Experts of a small language model.
Experts: 128 SwiGLU neurons an expert, 2 picks a token.
Training: a variant of Muon for the experts, 425M tokens, 3243 steps.
Below are experts of layer 5 (counted from 0) of a mixture-of-experts language model. Rows are named gate (a neuron's input weights, with its number), up (a neuron's input weights, with its number), down (a neuron's output weights, with its number) and show model dimensions 0-255. Each number is 200 + 40 x the weight over its row's rms, rounded and kept within 0 to 999.
Before each expert's rows: a language model's description of what the expert responds to. This comes from a sample of Wikipedia text that the model never trained on.

# expert 37
It responds to: Romance particles, list commas
gate1,279,202,257,174,217,213,195,208,183,209,174,188,195,239,158,260,199,176,140,159,199,191,200,219,145,137,172,162,175,104,126,231,190,231,233,277,200,186,228,191,192,268,141,119,177,208,165,140,181,209,237,248,201,226,181,219,184,274,161,187,162,136,261,260,204,134,194,179,235,239,206,107,195,172,182,229,238,174,219,149,182,139,257,191,169,166,194,156,240,196,168,139,160,220,192,140,195,236,233,124,197,222,192,173,249,232,144,192,235,255,205,167,181,198,224,291,257,227,238,176,198,263,173,191,226,220,171,254,143,215,198,192,231,234,101,254,200,193,237,215,203,204,198,230,115,151,242,218,150,170,213,120,257,187,231,273,218,183,206,169,158,212,146,206,199,163,263,228,223,169,181,194,198,190,194,179,242,216,233,262,284,142,185,194,195,147,122,182,189,163,156,177,254,219,175,215,233,309,207,139,160,230,195,208,223,169,260,311,168,242,168,177,187,190,184,209,214,155,183,283,265,186,264,197,229,268,211,260,255,245,177,223,200,168,112,180,145,216,191,194,178,236,189,208,200,257,187,201,229,254,216,161,112,184,237,231
up1,178,212,215,261,144,217,216,197,208,325,205,244,178,213,204,162,259,199,187,187,147,213,211,184,262,211,108,174,128,244,261,192,216,203,198,214,191,160,72,191,181,249,258,235,241,187,195,208,185,173,173,238,162,153,173,151,181,209,215,170,233,244,183,160,186,169,186,227,163,206,237,224,188,154,226,224,197,315,301,246,209,236,210,207,234,144,258,201,190,228,209,213,211,254,191,213,197,196,215,252,194,197,234,207,285,236,208,204,191,170,153,201,122,205,239,176,200,214,139,214,200,275,223,252,204,219,205,168,181,201,180,280,190,265,160,220,210,188,113,172,174,126,171,138,272,229,213,193,207,180,161,259,178,239,238,203,144,266,177,190,128,247,234,147,239,193,175,168,204,190,212,184,211,179,289,201,196,210,214,236,271,271,161,188,253,144,232,103,263,205,150,210,204,230,292,182,173,243,233,203,197,278,156,196,250,185,156,168,154,173,185,287,189,254,204,270,208,206,188,216,202,115,136,180,184,162,269,211,185,166,250,135,221,284,267,188,236,197,194,178,225,191,220,165,242,230,285,223,178,202,146,190,207,218,198,209
down1,119,253,166,193,190,192,221,202,216,241,156,227,134,172,190,253,214,258,216,116,269,185,264,210,265,142,158,209,185,219,208,211,171,136,231,203,89,176,222,248,197,177,222,234,244,253,169,182,224,184,173,198,183,213,197,200,283,220,189,175,235,184,208,262,160,198,270,149,148,226,253,212,220,212,238,198,176,158,252,195,194,236,250,236,205,205,213,210,215,211,223,182,131,263,234,172,200,232,233,198,247,205,219,196,173,201,232,184,233,161,221,118,209,261,224,277,195,200,196,191,196,144,234,197,234,198,253,146,269,152,294,257,162,133,236,178,266,216,247,181,194,137,241,266,181,148,195,135,230,238,212,224,207,199,249,267,211,189,142,211,180,248,169,208,225,196,197,155,170,233,239,208,244,257,225,246,200,202,219,136,248,202,218,176,219,152,181,283,205,204,214,245,188,286,125,168,132,217,222,250,170,263,212,227,202,207,187,236,105,181,241,228,218,172,232,170,188,200,282,226,172,290,229,193,100,153,239,179,284,180,265,201,273,202,229,262,249,260,189,118,192,260,222,208,169,162,242,204,142,180,187,249,235,181,237,158

# expert 10
It responds to: Role "as", word starts
gate1,223,230,279,251,190,131,230,165,204,175,234,281,197,177,278,226,151,195,211,191,172,195,184,147,177,245,160,200,207,160,234,170,221,248,177,142,108,111,261,222,284,182,192,218,209,152,243,231,178,225,155,216,217,191,238,224,204,220,221,136,195,238,242,181,201,152,157,210,170,220,250,229,154,222,187,183,259,230,136,262,194,224,217,145,207,150,177,205,174,152,279,284,131,190,223,203,205,177,243,214,149,85,232,157,277,235,231,181,169,232,244,179,216,221,195,217,193,223,172,245,197,126,193,166,159,171,211,254,211,149,193,240,164,163,189,221,204,198,180,202,215,128,138,179,130,163,276,284,190,134,217,228,251,222,186,230,171,235,301,171,201,247,176,218,240,199,185,212,164,159,169,180,124,195,193,228,170,225,248,158,203,171,207,162,79,143,167,197,269,172,204,181,165,157,104,151,183,274,194,211,210,183,198,157,168,241,231,235,205,182,285,173,240,260,163,215,211,223,191,202,148,268,169,196,169,246,181,181,172,208,183,252,278,158,225,186,212,242,258,124,179,268,234,211,206,210,160,167,195,186,266,189,185,205,156,223
up1,177,213,226,217,230,198,139,144,169,196,191,289,212,195,199,204,254,273,217,220,203,276,143,217,190,221,140,202,219,236,176,188,195,146,188,185,184,189,263,184,143,252,245,271,171,182,266,185,187,247,153,167,168,195,275,224,121,202,166,238,221,219,165,227,232,162,259,164,225,324,250,233,158,218,223,227,171,216,153,209,188,191,152,182,182,231,203,249,215,170,199,179,233,218,197,218,291,225,202,215,232,222,220,222,220,171,180,213,224,199,224,128,171,151,232,228,221,231,152,39,275,196,317,211,210,206,213,187,213,180,191,193,205,152,231,206,181,244,188,158,228,182,214,135,254,216,165,249,142,184,155,274,231,169,185,192,190,179,224,145,260,170,153,231,196,234,218,157,163,230,220,164,204,227,264,211,206,191,231,159,196,158,226,125,194,203,172,133,229,182,194,211,180,217,248,199,237,258,232,302,184,220,204,167,204,144,177,265,201,215,150,182,226,245,212,149,160,101,172,219,272,238,185,273,199,159,239,225,105,261,148,167,240,174,187,215,160,220,183,185,187,279,167,131,238,203,203,204,271,235,241,184,128,175,182,122
down1,158,219,146,145,210,211,205,176,122,180,194,231,206,138,170,167,132,215,175,129,201,195,181,232,166,190,172,182,241,148,266,234,289,164,197,198,184,286,201,247,141,169,185,159,223,245,191,188,143,260,163,192,232,242,227,153,143,228,167,178,204,205,221,194,226,195,189,234,215,199,143,214,175,212,148,167,226,169,251,187,251,260,177,241,258,168,249,224,252,247,209,265,198,231,211,145,281,250,193,202,127,226,241,264,166,263,215,228,212,210,243,232,211,218,144,140,211,103,258,183,178,181,208,169,194,174,291,199,205,202,190,274,193,131,149,224,253,214,151,199,193,246,282,242,272,204,166,140,101,184,238,186,188,238,161,210,230,140,206,176,245,180,190,185,213,244,207,168,176,220,200,90,259,152,178,123,186,189,202,232,269,190,210,248,153,254,170,161,213,235,144,234,193,291,186,241,156,170,310,211,197,178,150,165,212,184,140,180,173,198,225,222,184,205,232,218,119,151,230,199,164,155,152,180,217,213,216,236,247,219,177,169,242,212,160,201,230,199,167,177,130,190,172,223,240,195,246,145,263,232,264,109,197,181,216,182

# expert 0
It responds to: Articles and be-forms
gate0,148,168,217,190,194,217,225,249,155,176,220,175,135,261,194,144,124,222,192,225,168,95,200,176,216,165,195,164,150,187,208,188,184,169,201,205,169,239,211,178,171,139,240,147,268,234,152,131,196,180,242,194,192,230,211,234,203,256,180,233,319,193,224,164,196,290,127,197,207,204,180,179,174,187,156,243,197,214,119,199,186,192,197,170,257,289,192,282,181,209,151,226,260,180,125,270,236,165,195,191,152,174,297,213,283,303,211,132,161,207,160,222,251,140,193,165,170,233,192,190,156,224,228,194,216,164,207,124,123,254,214,232,182,240,167,226,187,198,264,299,177,303,155,214,194,210,192,204,172,211,195,192,243,186,134,194,212,237,200,149,225,263,208,234,213,237,170,297,258,187,170,181,201,172,163,273,139,206,163,189,171,195,144,148,194,190,254,186,234,172,247,192,196,239,173,216,141,143,221,190,273,191,182,213,168,127,169,169,243,222,210,174,194,150,302,170,218,184,214,161,196,159,158,255,192,217,211,182,185,244,182,169,177,193,211,245,271,164,198,248,218,176,246,199,137,181,203,244,187,215,204,285,192,225,167,211
up0,191,125,169,164,162,217,199,187,229,190,216,228,262,105,244,199,185,241,150,202,182,201,205,182,214,161,221,222,189,150,164,248,253,120,256,111,196,246,200,236,176,225,165,262,201,208,181,136,165,187,179,219,234,185,237,271,159,140,156,223,245,204,166,198,171,223,174,253,221,224,191,111,174,123,176,133,140,202,177,225,182,168,82,138,115,187,160,239,169,211,214,204,211,261,239,198,197,209,162,236,197,191,187,176,255,259,202,231,249,254,178,176,197,239,169,196,132,195,256,227,206,186,145,209,240,265,203,117,235,198,199,177,230,223,167,181,219,174,157,202,185,177,297,215,176,180,196,168,232,189,122,239,282,205,174,162,242,219,257,148,206,220,192,218,256,209,225,108,167,191,203,148,145,110,257,216,147,224,215,244,211,240,181,193,186,136,213,164,153,182,172,211,243,197,129,177,229,204,222,190,235,183,210,226,195,187,203,187,172,215,196,182,217,219,215,232,279,240,209,206,167,161,209,147,194,298,181,233,323,136,219,222,237,189,200,149,185,219,266,197,122,142,291,167,210,251,224,195,154,96,161,228,170,209,206,161
down0,203,184,252,209,276,252,196,190,180,264,201,188,180,188,201,188,266,196,179,231,168,305,127,207,142,247,153,243,189,247,184,256,162,167,188,261,253,210,169,139,192,188,175,182,93,215,193,165,194,188,162,116,213,171,236,256,212,119,179,162,230,214,171,147,216,120,189,145,181,197,211,240,216,219,147,149,159,148,157,192,225,252,219,206,278,252,189,259,165,156,291,252,214,162,154,90,247,187,223,216,178,221,249,202,230,169,149,229,229,228,202,162,229,180,154,216,216,240,197,253,154,129,155,128,154,124,237,140,218,185,168,261,215,170,169,199,194,219,186,201,186,217,188,196,179,161,225,227,228,188,232,208,229,185,259,230,163,89,165,173,237,217,221,215,213,184,124,201,176,214,111,160,200,222,158,193,223,206,188,123,213,112,186,204,264,153,132,219,160,201,203,232,234,144,231,217,221,264,237,259,167,212,168,188,239,226,150,113,250,152,188,210,204,226,218,172,206,234,164,272,170,191,189,125,240,219,158,191,224,137,211,179,217,191,137,172,191,206,173,211,269,212,157,234,210,282,226,217,204,236,183,209,285,186,156,213